Weights of a small mixture-of-experts language model, trained from scratch on English Wikipedia: a sigmoid router.
Below are experts of layer 5 (counted from 0) of a mixture-of-experts language model. Rows are named gate (a neuron's input weights, with its number), up (a neuron's input weights, with its number) and show model dimensions 128-255. Each number is 128 + 24 x the weight over its row's rms, rounded and kept within 0 to 255. Numbers have three digits each.
Before each expert's rows: "gets" lists some tokens that make up at least twice as much of what it gets as of all text. This comes from a sample of Wikipedia text that the model never trained on. Tokens count by the router's weight.

# expert 9
gets: ",", " and", " in", " of", " to", " was"
gate0:116139070117156132111127086174114138118167109104110116115142154151143144168163131146109140156135122102114076171121117124162128106102146150130150105123167084145114109127126128109117107162146147110183114112167126143131117128132139104129138144080119159130130112141140161109137172103137127125111119098108115131155151111089111138122116109101141174117122132098152167151150135108074092126120
up0:094166126141146163151189150117089098149138158099164112081145120122135118115146133083136143150147101136154157119113167106147134132095154141169134134131114151138150175117155169118106107085127160097150151129152108153111146123127124126122175116123087112114139116130133178145132079101119114120132132124142193119112105088116180116105103117165127153152163134109117138133149107127151144101126
gate1:120122113125144130043120160082128141091161133105116136092134110148144089124108112120153121161131117159088145111129132130117168175126139096109114129130143139146176131148158099123158161141154102117182141109101101131167107140123144119098139148121150137134069091142114134122143112131096127128167116124166140120132145173122097119127134161133188127121131133139094121152119119174109139143146
up1:119096117116144142132136116092091088107179120164113140137137161134093100158148118109098090090131098107137128130139130137150141120108159096124147106100122114124093195118159123117120114160107161157111159148124162130126124047115129096149154163184139162138144088139121116127111153131159104153157133075127140125147127116156124120143128096122128106145093150180115116111141125121157144096123
gate2:140072158132094130061121135112142143089133107147086100130089096116159108097088105065120108121138105177122138136079132127138070123097113180137149150113121107116091105162122138137108129137089132128137122099139146086102122145119112128170137117151105172101095157100116078113130117167115110146135151169130166127132089130158127111149150154084124087109128127101113160152117193111162148132175
up2:161129197189135125119108149147131161088061100118138145130136137129113116134091155129137146153124157145132122116153113124161126133150133103092170129153143112119127114144096156140118085160117141131155171115147125138154122137124122112125118142099085080148129118148103128133145188117123128093157152150126163146109138133115130136091107132174148147125088118131131112097150148106128122179109
gate3:128133132146154112130155139079132106119162145109134128139109122120153135138128140113131114115113110095090142131145101108143110122157137151152135191170157155072134146124111103165166143143127140119122130138110107088086145174107081114129141120138151106136116071148115059132119128088137099123117117146178127165108143106143140130121127138094112102119162110120134149150112140144142100171100
up3:135108147142092173108090150176128118138127140128143123126139155116146130137089140136176177089146104096114101100082131135112118139120122131151137106108069125124144118115159143103099078158150122116143169146103149133112142110154134179142119119130096152129115114156159154096133101150137141108134183123114108129114145160084151124139124160099147130156117151065142131121126132156108176145098
gate4:114079152140148108149119146171117168120085132149093116161139091113135163148203145130133115143154110128100135125126100102117187138117142105123118090140173136119101139160146124106122129103147126162119137168131131151091119112159147098136101138160133126162122144087138124122086142116138144128107150146154139140114132085090109092148123130131144129126140099124112121097104083074072108117085
up4:172108179129145150140155170164101121109123146107132120100174149134144158101118099135104132133104135160161109115116139124122100094129128137112118140106124148158172149102142090175169149159148097121084088150131138103144109115150111127130129176099132128134101149133113110126159128156119131077122162110170095131172137192130144150123105129116085131135121161126123111131115170070153130123086
gate5:096113123133150138160107127124119112137121126129120093136123125139146125128132127130145081124137145102133109112159156111168109139189189082151124121127087139115117112135131116115128165136142126107147143122087092127084144144140130077129130143119113157154102162177111130136086158142138123126141134165117083137140138161151123112146124141136153174160131127069119098153126142100136132070128
up5:147148139135115106126107168142163183130117114116102130130133116156122124104123148125147125109117145119137130070106174116116095119087113138097154166142095125082180098210110069108118149126096133131097116060128120155141155132113135158150084149147068113094134105130109125104121117072125140108124073125105127140080134131108120100146143132136111092172125129065110170111144152139135116185135
gate6:140139147124121122102119146152135174136175086124137148117156140207134146140076093142154130150122111108128125094078122140164119092094136116135118123110134085137131148151111141172122147119129096130108176128175098162109132147118097120158073104110141112144148097119089100134134129114101151105104113177117152145100086139157115111162125118159137122114127157154131136161150118148138130136135
up6:140135126136149125088100127119131120161100162102099170111107111129125140129133141118136129138166130119166079145121195136126150126116136136161115093134148153124079158148136143096122167175145113144109051160139107153149071082132149082126130156165133128082066143119103151161136125155131124124171139105144133159121127160150109148121081160100167133171102116117160139135127138157132123138146

# expert 8
gets: " |", "\n", "=", ".", "\n\n", " ("
gate0:124130149161093128133148132137133086105137110127129117148110144136134104123135115153125165078089178132097128149150081122074109096149157131140135124112168125136154153106139110056115146148111126176163103076116094149125167109102111159144103117144118133121140141167108088096140132126147121110150119186157175168180114143129103112117161104109151212156157148141117082121084122131139159154097
up0:074118117165133121166159138150127137114141104127087138161115126142119131137109103135149090137128088098145124107126127120099152147172103138115105141104158124128108145149112143118093105081122097122160118125175128111126111128145118106141140125120147131121135134095113108104084128132132079114148143102140089122110090137133102143180139133132161101154137134070132139089077122133119149094187
gate1:140155102147125068138133129125129095130153126130112133158124184139113110126155092119117114123134156133104102119116096153119169105103146148133148136117137141138145172161170101106108149083156129158128134098148122111137138124108122147130081165155143160106106122139097121120133130145096120074146111115122112115148112112113138091181172109126136156165117119120114122156077121127131086133158
up1:145118155143145083166145153147100115114102076124115134147159130108122126119136113145105096084136147115134109131083080137158087115082147166146130148116153107134120124106082068123137105134105118157111143118165108139124098148123113085125124093129112132131151145167103109097140099089099090119149145147096108100111139126119113117149193126127166127141114125120138118111131115084105165105105
gate2:100131061165131126101115117115104123117104127128147116145133129074131150089111172098168134101133125177138128117107131134145148171137115122101120136143096115137130145128114144150146171138169147097112108130103162125114135135112109133120155149104127117112122149132136149138120148147118121162151158179122144138142173149103128144132090092160160094125170139165116137132124113160123137162127
up2:116155084131091139173109121112121141113103166117116121121151150108142116134143146140131140140106091154154108146131135118155102084106127128127167108144088088082114120097118131125164108161147105115124140125100100130126153108081198131090127179155108167098109191164149098154113129126168166136122129091114114128111141124128065158132123098138121127157154147103118135181134133153167119123156
gate3:151122145158083153134091129138135113135135169117164140102151115121140128137098126114136166109125161132093149134114119140134134127113111105091151111120153100130142114109082150113082107136168122099142106148113112177118115122173119142117118116161130147155118136181093100109138123084088108128137122159114123130128144105158128100114173146108166165143128104168151119123153117106124132179134
up3:122136167087176162154085130167115129127115103139109128090156160161146127113187113125130143094126149119114126129094118138115130101134112099124126118113145133123115134100128137092136138129097124107168105086115123105089154115131153109119171152073150102127140095164118153164112126085104119106119129148160164121109110119126109107143183105116088145134142129149106112127109074137129094141145
gate4:106118127161165110114126150153116157136143116140114107160121140131181162108122122089159197143114129134134112106195150120136097153152197181089170144097150143105126123133093157162138090132112110148134154111138141173124126181158114126137107123130101104142101111115132193157143141095172091158104125115154137120155145109114171086115113116115129138158143152130124081121143126122132146125136
up4:181129139108133112124134115080122149121104093070132133165143130128110156128125088124122142137131124165127127118096148107133156149109148140182115094142122164142150115127161179148096138163129117154126139100162093147114127120116152130155123154124132118111138109178138131118138082143099159146128103174126123085118147112142128129128106123160123128119095140122166114136108168131139114157139
gate5:133160178145130114105109129133148120150130129133143132103126122110098129079100134139134153145120120132139156087133117140136096114089129076185124173136110101131195138143088089107132184101123151131128161132115127134078143108172148167160134107140131103131152159120084146096109141151143149146128153136167120125122130111088169081162141113100125112103102090164114090109190143089100166150108
up5:101137117162146100141096110124120151104127150118134144159103097161134129155148146092122145146115116131079116176124135110090119093143133175134147109139120132140100120130101168117105137123144093130136104146151132162120145169162139149136106114131145119107125152133158157104139133130119177172179102114119106144115126137143085169094119095148119129167123170165107165123114116149144134103136
gate6:131154150108105146138126135154155119115085141109129131133159124115131205078136162128132132105146133131145122140172114143148124112139125117141132118136122107122099144146135090114076194087097104158153137136110166118145126139078126132151124096130097124108146138155157114112164136111132093146082144113134130118117126125130102132125152140129104121159129142101103113157119128145102055151096
up6:121157132180143106143145087136160135125146130160111127163106115152103142175127133117139118130125142135107119120120144115128117120150154125126104153117153124139141151134104132094113102146110105053094113100160100121149115153139133145103128117142144106141092126169119104124099145101120110159155096170089125083148131098145156114161113104158141152095155120152086130113109143104131139159142

# expert 14
gets: "\n", "\n\n", "  ", "-", " 0", " p"
gate0:137112098133159101091152158152135107163146105175111124160175147138128070131129103125089113185103141132114135173088166158180103118133136094127133142118101131145155141140152111138140099116125139168131150153178137111167124139136110134126132120113147120140081168146156142143102151160162110110143114107166173121167132140120128096119126125153154077135094155091142151118104124166139135112104
up0:106130085129102132096106129138104158154152122113122156115120115103107123179115131114109174164090102151152120110135161066146150155100109126154113130095123106115142110112117137105126137124101106113119116133137129103124139178107109121128143127192159120114123129156133158138097123118134093110098135128131146136109132172151115088114132116170081105079106118144072082081142140128149106111161
gate1:100102136085114076080148145132119163136089086163134074112140134154139150088152122137107131171157134146100132169115136099137098107156157114110097099143134124102155177114144131077145091077119117127145097078194098125100109122081120167128147154140145136128113155152132104130098122142085119141127154121114117155122174124124136141123113114109124135071131121110124120116158131125124145125120
up1:136097119133119139127145116146127129163142106105144140109167079116110120109097142155084077079119104127151146136104105109174110151138106164150088098146050140132117140130120103092152141144163123133173155146116151118123111132106116153128139064102158110141134120162147112158117099138115151108150085120167102106160118172126115126152094138132132172132122102163146115141158103161098132145127
gate2:127113133137105070137136175144157124140118126154161099141102115150118156105094125104116190143105136161123161146136140095112135159127104150133157159125118142158093125165126127132097107130112145165111093143123104068124142139119172093138131141114168123130107110116141191150112150118140138133142069113159131170112123119170082080137147100122145107142128163140136140147122084130107174119159
up2:126151102152131105142151139089123163086116117076101169159106136139104151131106174136107113166113155165129095096129080113143124166126120118112089117139141120161136144082171120151107127128124131098099146132113149123207090093127136123141144123086121146090205140131119123131151106127106094139136099136125138084125128105149120125123104092116157141181108121187127115141116138107114125106140
gate3:132152134107124123137101129143075107150200098095115129095126111109138158131138141122132151149078107137109107145144124135132155164110094089148112118095123113135185114151114095111182131089108094140132153179100135168112125108078085129119171132109120164145103132129126117121159162163153169115139146139120122122150139109086143108159134108123136115108084122195116106176142145108128129132150
up3:137134109150143076135139167139168111145105149180104137122107123195153172099124097115127120148115135101086118080109122153142092113145155152119159096108137138126119103107137134152128129092113135112117157109151124126111134103089117121105164129127149126142125188162125135125129087129177093123159120123084106102160121157144143144121112132127116097149103122096197138103103165119158119128133
gate4:141114158138120177098107118186140127132127148100144117142145135138164118136089106102109093112112130120090157153117135144122158115109147100096118136127133144130141172142102126139145116154121146089110110167150156098104121125097122113090151119112095093149101137158113143133125134094112116149131147123158108104115098112187150124094154129094105151092119179085120131116125138148161118113125
up4:096155121143159096137104141141150139098134181127098111120143128155132125122147057126134157129174108138115124086103163160137067130077108134114112173122120160131108113128128136165128152151143147141147070071129098116098125150188122128161118146123181111154126108178145150124155109131170113137143145138131130193123153131121151122163137125111142104150149121135129109136163100086135112142141
gate5:105125120120110162138097147137125157156129136065114092132189134126105122158172122134146142116143134149116157141092107106107126158115153136114163099135134157133134120072115142150100133105107166121140175137137120130114075135134108144172150142119149140104119124149105097141154085119159106155130091141131120135117093164153112084143115122118127149086129134155131139112121112131073126170156
up5:146100104155110082147150123098170092097093162146146129162135155103129147091146114117137131098117148128144091084134111131128116152164117164126107128095131132142131155131139106120119084132083106128096110140129130174118143082079094132116122171112138132175140142147120105167126103124135120129066147108132132095125141084123153128152124113098172136173132085138066097123115108090124120134136
gate6:153132099121159105112124106090140144115120137148150138105127097173128138154136111121116124147125103119122166113125133131108115105107145124165124166110096110141129147172150089132136115093117103159087123108107134153134143142113143157141147165169141134182149114161133154133121123127099133144109169129106165165120091106111111099174097111152120110097118117168170144094126143125146099133129
up6:138102128107138156119116087132145121141130132107149149152124140128114144118099126129104117123118100075180130133170110153148106152116180154117113092139163082098104097117090115113134124131156133164079145146106136102172123098161166111105102134150106109149136124138126086118101119130131156098126104156104136118134134110165156151141136110084168147143153105115138088104182147140120104149126

# expert 10
gets: " the", ",", " and", " in", " of", " to"
gate0:143101149164132145123118151132145139156131149145156081112140112123112146110133122118119116111107099113132095174105139166139145151125117163165138121125094154121106072133123134155149097123139128142117099093143101124125150165193099118096143139163132118129147129165126110093152139126140122140151209130108081106123142099121117134121152145051151122145118063084128112160154138106143122084169
up0:136098172117167133127125116125112160181154076141082170145105146118140164098135154105130196160114119118135115145142124144104140093158111124107154132145148137082099125145176134131125112147147082141137137153090125138162115127096125096127134151125124145131134136122105094151127127139141146135145105106141125131150154142146097162125175130141114164101100090119129117119083125170093140126122
gate1:128133125143119085093130118154095097159132135150172116151085132164148116124104125124166139151120119111108072125078099135172125126122127100132148077122112076133124167141110126153155114142146152160126131142126166096093116146140159108139157097153107110148126118109085145097138097128139114185177151108169125162149151131139132143145145102132134077138139144135083125131139110129116090107102
up1:137123115136149091146126100114118128150141130125183158166151145117134109083127085134116143116158101109127104125160145116129155153118098147100100145155127104092196111144125128087131130075167121085175130110139077144127116156134154138093130108165114124164152087123117150122146161113136139110111104152147088103084134069142141108159145125093154117128094105129135155152175138090128122111140
gate2:147118092111081125094104118134175135112089124139119121145130146129173154148132109131207102091131147096105119115084133151159132106128121133143094110094137150067128129153119163129118137159115108128138109173155099102121164123123145065083159131103111095120166144144121112093119143148133091142143113164114139142139098143171089083124088109133166130106069107131124149149123165138091179122112
up2:146127046121113119105132140123119147120184094096164118116168175142128140148107085104178144136145111087114102113138121114134144127121125081111128108101143129075173152088126160103145137094118155121121125136156115146109138155147142160080116130157151073127146144151102122108123097106125179122125112132132122148105167156122104160142171076145139161149128115105123118135141127147128154116137
gate3:132099132148123119104116163140133145153148118118111132146119120105121127086132150147140143141113128121094135124042133092169154140142126165146119101148146132138089126144145132118125113090131153098125132083112108098131090129072125089105129128123101120141130099119092181130134143174149125121142110128169156090158128107120140143117145139142109115126141096113152166157086130146158159115125
up3:125162091166147089147131144196109123128152132157138117130124139099145096124131131138125148163148122123119139100188141057109147163131119082087106127114140103128153133091132140124114118172105121159151149140134120159109108071138129164118143119151163118181124109121154140176122106129127140081103095110108082114163151128112143121145147128131091138139104086090126117167120110136132136127140
gate4:110112104127121151121090080103142115124113142145097135124187124092140138168090114133088109146079123142106116122136106155113127154153103136159127187136111122081128136115146149123143110110127084165095084083133169121153133125125080120131138124131128156089075151113141096126130097144136157119126111110163133107162146145136114136112138115176120115104132148135136176071112137136123204142134
up4:150160135171140130137146119136090152155144149124115120126137127112141118126144122096170133111147073097127117148162120145099092138111138108144103139134160105114083129108091073087146118147081125160108133115121095096094138095127134085112143147208120101148125116112163158093174143183143109120120093117056137140119136124084105095084138124163135099103148145120077083130130141112117129126129
gate5:074128124079144112125135169148089114132059124145098125157097141121152152133152115139147126116118158127131119117107107141097147135121119150117148112129116145114082098162109155107117136140132127097104102151143137105158092124121129103186121141129117159141092111113142123112134137152138114169125121162102157108174106061166169154113114119114131114108133143156105163095130136107105137126136
up5:129141159167149094150131153124124135129124128111170147122148129102132139116128108125075118086125123118164113107147136094131126143153098128131110122150106106122084144118124158181105178112119107119163123124094113140165126169140123211127141127127099128159134129094122160121121104147105166122142113175120083110129110098151113120099135108119102088144140106142066107114115128095138131123118
gate6:136168146156110121122138172105163121142088106123163107145109167170126149122138166131112137126121080115168142136155111154106169182138154125091109136163077069124114094113145135129107119115108127097101115121089121120167154150183111141136113131125087119082143114121118115127119153108102099122129128126136125156109133147124147142145115130100144133114086108149140099150150125110161092096146
up6:158139149165111065088104161134113094116100158178083105142130135097121130149102067163118134147133166155139180152143128071166157162088090128163130075119094155121134133103126142108159135124125107145137143116157095168150146158109112122147127112118107097175103141116176155128091129113121108162133144146146145119126100107111123121133106157146136146137176119142126125143120152150122113130158

# expert 12
gets: " |", "|", ":", ";", " to", "-"
gate0:135143119136122124108113154146110155170073111127134145122151117154150132122133110146101087132165102167135069139094175166102103134132143185146143113114141118106139151197107128153133111109116115141169129123108139148106099109133121117142102151119119102130122080102111135109154127134184089123104130124138164106196124106106170127119170147108112124140164121107117127089129114120114092132141
up0:139148123116176109164157103130167105133128126137108120134096122106123129185143167157109129139141082139137155136132099140122157109071149103107128130087094132115060157142112144110118119154175135094098079138109112164127166106087145132094086125137124124119131137083131141109143145119118122101170138125125094103118125159167119106141135126096102116166124130155134151155120117132124123154149
gate1:208142089137159122138116140109082144141077112120123166123129143110141107140143144135121148076118101058144161088120128147128155094127120123161147092095160092126118132110117113175146085131139166149131191153142116119144143128112142136121144155108056108129132169140146155131087144124130136109149111101141127132102189173157129165124097096135131168137102120128121114154120096143149129123136
up1:151096104132143152116155134105090131154148113097163122182107160111126149169156130134107142172158114138112139143088114108116171123133114145163139129112108115137093148106154129164136103140107148156071200130146120161112130120108122101112100154122156127155149142091107163177100118152130131137107138158140121109113117092120144145121104157110130193148100110119136108162135119141095132139092
gate2:166160110104144124132136127104115114146125180135145110137116174079128093138143108103161107151129130128166101110139104146150086110129164113182137082145135138147138109124151127064127106155118131135133134095179159107094164143119117162151164126145190142113118154177159118146106116156116145117168169103163180154118076139146094145142117135130152148141136112136115100160135170116134119129120
up2:136105106171097112121127087103097148141132156139113103105137139110119148123125148098132120125138131103126146104083123103116134141143151136125092154149127121155180076147097119152090139139139133085123117092159104146132117150116184104172155108102150117105174139139162157143112124094112120132111143128116135097163167136142104184119108099112022151110142112124112103103182128127156122102116
gate3:153109142138096093148113167121136092081095107109121141131121123109117152162125139076123126085145157134147152121168103138153135098148126106130090105127161146136067175166091102143142139134105129127077137105143131145165118150109166119163140147177143126123113119157094079138130121124114105140144100156098143122135113131154103144115116094142118133163142122160176173130142153108112139140129
up3:147101140161130133109149112151134137130126111138161151098134145117133111166122135136108090108098126109126120134098136108125112151143120126140136102124143162117157148123107125111101175136118130076166125094136161146164087157142099131107214177145115139142140114129124160155096178126100161105125152167131120137134136114099172126107123123103149130111128157120169161100135173112108137145107
gate4:138124087073127127165122097110149134132116116148125153133091144079125143100167155116149117157124120159131088081081151100141098144169075120127127136107111133116145153144132109108122129135093114142151098163097118135105114122077127153124124125122116194132093107115112135143112089150150153138132077121092122129142127103133113109143130096140130148147159125152143165129159115157147105115121
up4:133143127158126096146114134090163118156101120103124085111139090142095102127144120119127130131118085123130128151051119075098125131171143153161142048131138124160145121116116095095153168134116161122172125126159120140099172143170154137167134090081122114120136106118139118147133108112111121107118116112114109138117121152141140109139146146118131139102112111133109126140103094101113160145105
gate5:131140082133113115095112144135114127133152145146110116128111177161193141096148128072163119134059111162122094111110158144158077171119154046133138188135106095121146118128139125131143074118135103172099137112170099168132155145134135161172127110152150168134103137125126125148130101146112131130104102147123113114095123112134122109113119064121148125122138113139104112139112059127138135155125
up5:109114156150125181120093141133126119095122150124136101115118096153137182126151122159135098083209128144113116119099098129154122137087121140135157122156093135083173103125115150133155150141109124116082146141163103101108108131120124152136115117122052110129118151125126149148136134160106162150167104136162161114144156116113110119143148137124110132156107144114144118102108121134155202139127
gate6:129131074153128102153169107151149127123136116156115139136212143132149119132145128100158133137142124080105159077095136103134147121172134101094095110144123118123151125119126118130114106156170136116132077124108147137127150112103128098137131175206112126142122140118101155091150113105145126130143064091107110135118086122107116170152104130145120121128136107117086132121111075120109118127101
up6:127149149134091142167143117121138135133137146127125116128123115083119145125142143122112110163170143127137124148084131166130153120152178148127170140143108140128155175116167140143108076098123112125171134149131098144126109137107130138095111140128148125111130169133111097117148121134130138152191156143116080134111128107175100161123175150140147158112136157141174137150152100140178130123118

# expert 6
gets: "-", " |", "|", "–", " (", ":"
gate0:160116098122109148144104144108091170121135117138142151137106153103184113116094107123113148153128097109109068142125157133137135164073139170117157128160102099138130103143155126101114101094145113175147153134120068126121131084142135113145145146136166102127166123137139100149123128141177128126126160157128152147138133140109124145114113135145109122156114152114145125100119137100143118113124
up0:181085131174174125150113128138145104125104166136117100150114108113127146104141142063122053136103135128132152145158055112134106110118123104104094145113117164127112147101126163120102126144126113140144086145137165151101162130130116118147155151139133133113169158100080125161138149095108148179111166099149102109098122106062150122124141141111089134122100116150141156103124142121152131130113
gate1:122100127146124160119115154153133114123131147122115120106143103161134132136102146114099120129123127181114160144179150172120132118153131104142129130138115111108122100123101163077159147149131157145139164148151130083119130136147182128119147112128146137126119115133152127171147146083112151135146076105159158182169081120129161131145187113144126121106165166099150170083141174135099147132107
up1:098157114111112148077100151150123161129134112115119102138126125088122149149080123109107117122130133147155121113118146115094141109158127150139151122148136106117132135154153144153103088139141128119120119119142097152121116162098135121133107117166152116042159149137138172178097103117147137161149079129126124128182128183121134137108111139137111114082142152139144127147121132121154164138148
gate2:132169110108174104088124107161106160110143087106141160124143144150090138120165155125156111117080118117107145135214126144186103129112121145141120114097141072137096148099109122097149122113139117124137166139150083127122124107133102143159138163123133113185103122114128135140123152155100141148159084159173140121115106150099160150132169144147118147120117115124134140095144113126089140137139
up2:115155170122164168151126115117110098128146112119161106145138152160136146146180155137127147153144131162132201152140090132093119154148143109134115130125162142135143137095141094167152128134155107126147135156125125122156094102121112152060175109099084194142159080172129110152156091127149144141101144115136177126119185145121116136125127147130130126101074098160174103128165084155114113105134
gate3:151122131166133151093121128104176110155088132116111118162186165115136124119160166089146143146119115117111136097153099123104123143131147151160137124104137145161131139185099158118104090150152146139156143138137157095083171135071163103171114138169136089095142131135142095116160144044149163140123113119109121131127110149158107145101127138139152127097141137099114155113118110144126096168144
up3:118134136096114123151099104139140166167115179121135121133103114141146099149090157174117152116114132124100107102140142167153136199119168119168114127091124089098129154109154119106125154138132105168115126162124092099135128132120108157101181146131132159165126149149146144160118100158104134202153118119125143126147113176168148150133095142137128120128160127157147127131127143129150123108129
gate4:112134093106175114165104113085169097109148136099116103152113128116104137131141097170183139186162122121146119173102149137142104106139157152138145102131144116164132108129120109154087095106106122103172158138138136114120153094126152103104157140111137145168117138136104169159115111138139157132156077142063124107123091149119114137115142134133153112153097155147158162139113156111130127118131
up4:094084128136137171109114126100083118118129095125119129116108156142102140129115167095118095083128124112117149129161088127092117144135137154111140110112129146131142124122151074135122088177148116159139119127136117125123076113068158196118108150133130108093144113115118144110124155160104087066139124113163140173101155096135134124104130104160140146179145104088133110109138151110171147174096
gate5:114131096157150151123175092121137148166106117096157163126153163162131085118134143161156122161128106137121124100120105090134111090158110136147127134142129157142148156150130148150115096108130082103108175152107099173086132123137119090090181154093147123118124111134119136133132141111133178166147144113120136132099111115154104149106106156143060116140100128118138147124112186139153166116150
up5:101105139085121149087145127123112054181145143117112125141146055129115093093138132128096106168128111111125074129135092130097121143113166112149102164128102131117122125164109064164163113095113087162132152129148146116118105099138070142143115112137115121103112122152105133154090149160134111142087131155140126146136151112123120139144128140117131161144100108118150121131107108174106084136135
gate6:131126137088100090117148142147095125118130156136078136135117104131167155130126091099141147107125122120116139142128158149098130106133091144139087133085134159095098124142153098149135138102172111101126176111096090159123123117099099147144085078107170098093153168125147105136121147121058124127135106134113151114127097101132142150139114152116148125110128143079143166121120113129108100090126
up6:091108151099144130117134111102125120123108156123154111127140097124127057158151128149129112142111134106125097105146135151159104138136133090137093116154126148120191170101130134143130113137122119130157094154117146185165121145130122132151098146114160141134134099114106122170137137104142173095100133139176135124145134149088107197143116194124109066105106109122132126122114139150181161107124

# expert 5
gets: " the", " a", " The", " an", " his", "The"
gate0:108102069148122122143130081154114098145145129095134102102121149127120102134129128159158122137128160091092096152143144095114094109116135142156122122103162146129126123144119152132130139144158112110141103139165131186130140152089092126125136124149078150118151065111140131158128088168121070118118132126129129131143136100178109134113117132148142158111133129096116093135098126130133123170133
up0:141128130132103058128120124124137121087114102147114069139154154147142118133104120103133135132147105116138151143122160130153113127139141140105155131119119115112117149096080139101149121157080110150141097123131204114125158156102112101136125118104093136117152103159152102155140140145176133183141145108139144127109123170108187186099071097139135121133120158138157139124121139112123137122078
gate1:089139104146136145103140101139135172133097083110115080126129136106159096118117181115135124143151094118138124140078125129092126165167148139119127115125111144110096104169089126095128153140120164112182078143137134110097094145140149133084145114161142123166068120104106119129074138153138111132129100144119139154102104160141141129151133126096125112158154144133131144126135152123146138117152
up1:100109125096087136082129125132103129117140173129129110155126131090147105132110140123134149137130159145142121092126137128117117157133116105113174109114145111104144127108163175098117161126093117145102163147168119101112127141143158087142172090139092130134146106187110116145099152124190113157118109104172172144076131154140143146125131109121089125152136092109133173139148117139111145166158
gate2:146138094131153151161081148132128138100102152125121083121132159090141146104136093150168165129139141093098104123103104156157134153139117121114146073136135174124103130113112116156122119117110097137164153169126089147093152100116104113140155102132134115192123120098079188159109133161112117140168138191076152087083115100129143125141130134127158119154111171165175109140085129137151172128141
up2:123123143120102145149098115150116145127110160152137165115127189126162147117108144150127125128115112115136109124138157095151155125158151139107137135147062139105147143131116134111102157104120124145121114122156109162136108100032116166118127122126140141170124143097093157127148152134147136132123150132089146179097142089136114162107158109125111164108121144139117110100137117143120119102161
gate3:148141114123108103057162134080111093149151122080136146144143145114120111170168157172127122115123110106094123142142113151159120147142134121136137121136134107140155143094145117120124153114149121152125126092142121094130122112133146126126131125117102094098117140150170111144104108110159126116126137076137140141130098127101151130102069147074117165109124114120155134130126093151150150131104
up3:154134112140132121113112111136094113104102131158173133107142093160097139115118185160138143135106137106088112109142138190135120111144120107160121179144092079119146183136131082137138116152135170114113113177123142143121121121107192136137173152138061109123127126089128138143122117179119115134141105104114137131133119153074127107133117123122165134130097180112115124123126155128107128125118
gate4:096143101116144151147088148124096126102119130138122152157113144130125151181084114152179095143129146157123134147131135104107106111127115099162133119157108136111147116167142119114099117139119164121143099138133148135132120154114119118135152161117146070125113139144128138124118151111129140124120111141129110147137106132171146135103178079163105115136105115149120104178131187096101122134072
up4:133132133168102132182148116110086125131166212114119144087118152126164099095152119075155105132097144106163110125103125115131125134113133140133108121120123111083115118141141166155149111130115155190129130129119135139127158118123077144164144100112136154142129097139138172155124124136113129115102111129142132139123165104154138107080181115131125116074126138086083129108139102105143161168093
gate5:095150121131113097068153111099155150172110134133115131125108119119144126097129156070129150167133112114121130139131087128142132173077077142089114101147122131144110088132118125149085133110120151165131109163092145104144094150169163161134158158185113126128134093144134115097119097113139102144147131160123131115131097110163125129145154133122121143094111119111105136153172135107124155159126
up5:109125106108168153110120116147124173154139167157138123148118138119171136109171146116147128199190111117127168122140105116114104083116137116122101131148118181141129145135124121167097144138122101163100124098160114112105088124115137134120127120149143155104150114156134163151099125136146156157180131129119110125172152129117108107127112121102151156097125130148157133108129158146156142109133
gate6:126113127135170154120158108145137122081131107172121105118131119104153148132146112174146156113134162172129156113127090126145108154143122106120107128145130102110099116079137111084099118116114159133160110131156165148160113099125133165103133109137117129104117115147120146142125093137147157107099141138118134141130137167108127130163100185105156142171095096177122125122130115116107162134147
up6:143143115082092134131151135126101106146129124121115141130075120154132118136166104105118124167131154115116136121111128118137085136151128122139151155153121074137124121149038127202140114151120174152095146137138125116159145140109168146114173098136106112128065135120188107140146138113137122137083104103124161147126137107138158137126100146097121113120137121167120168135122133133129091103127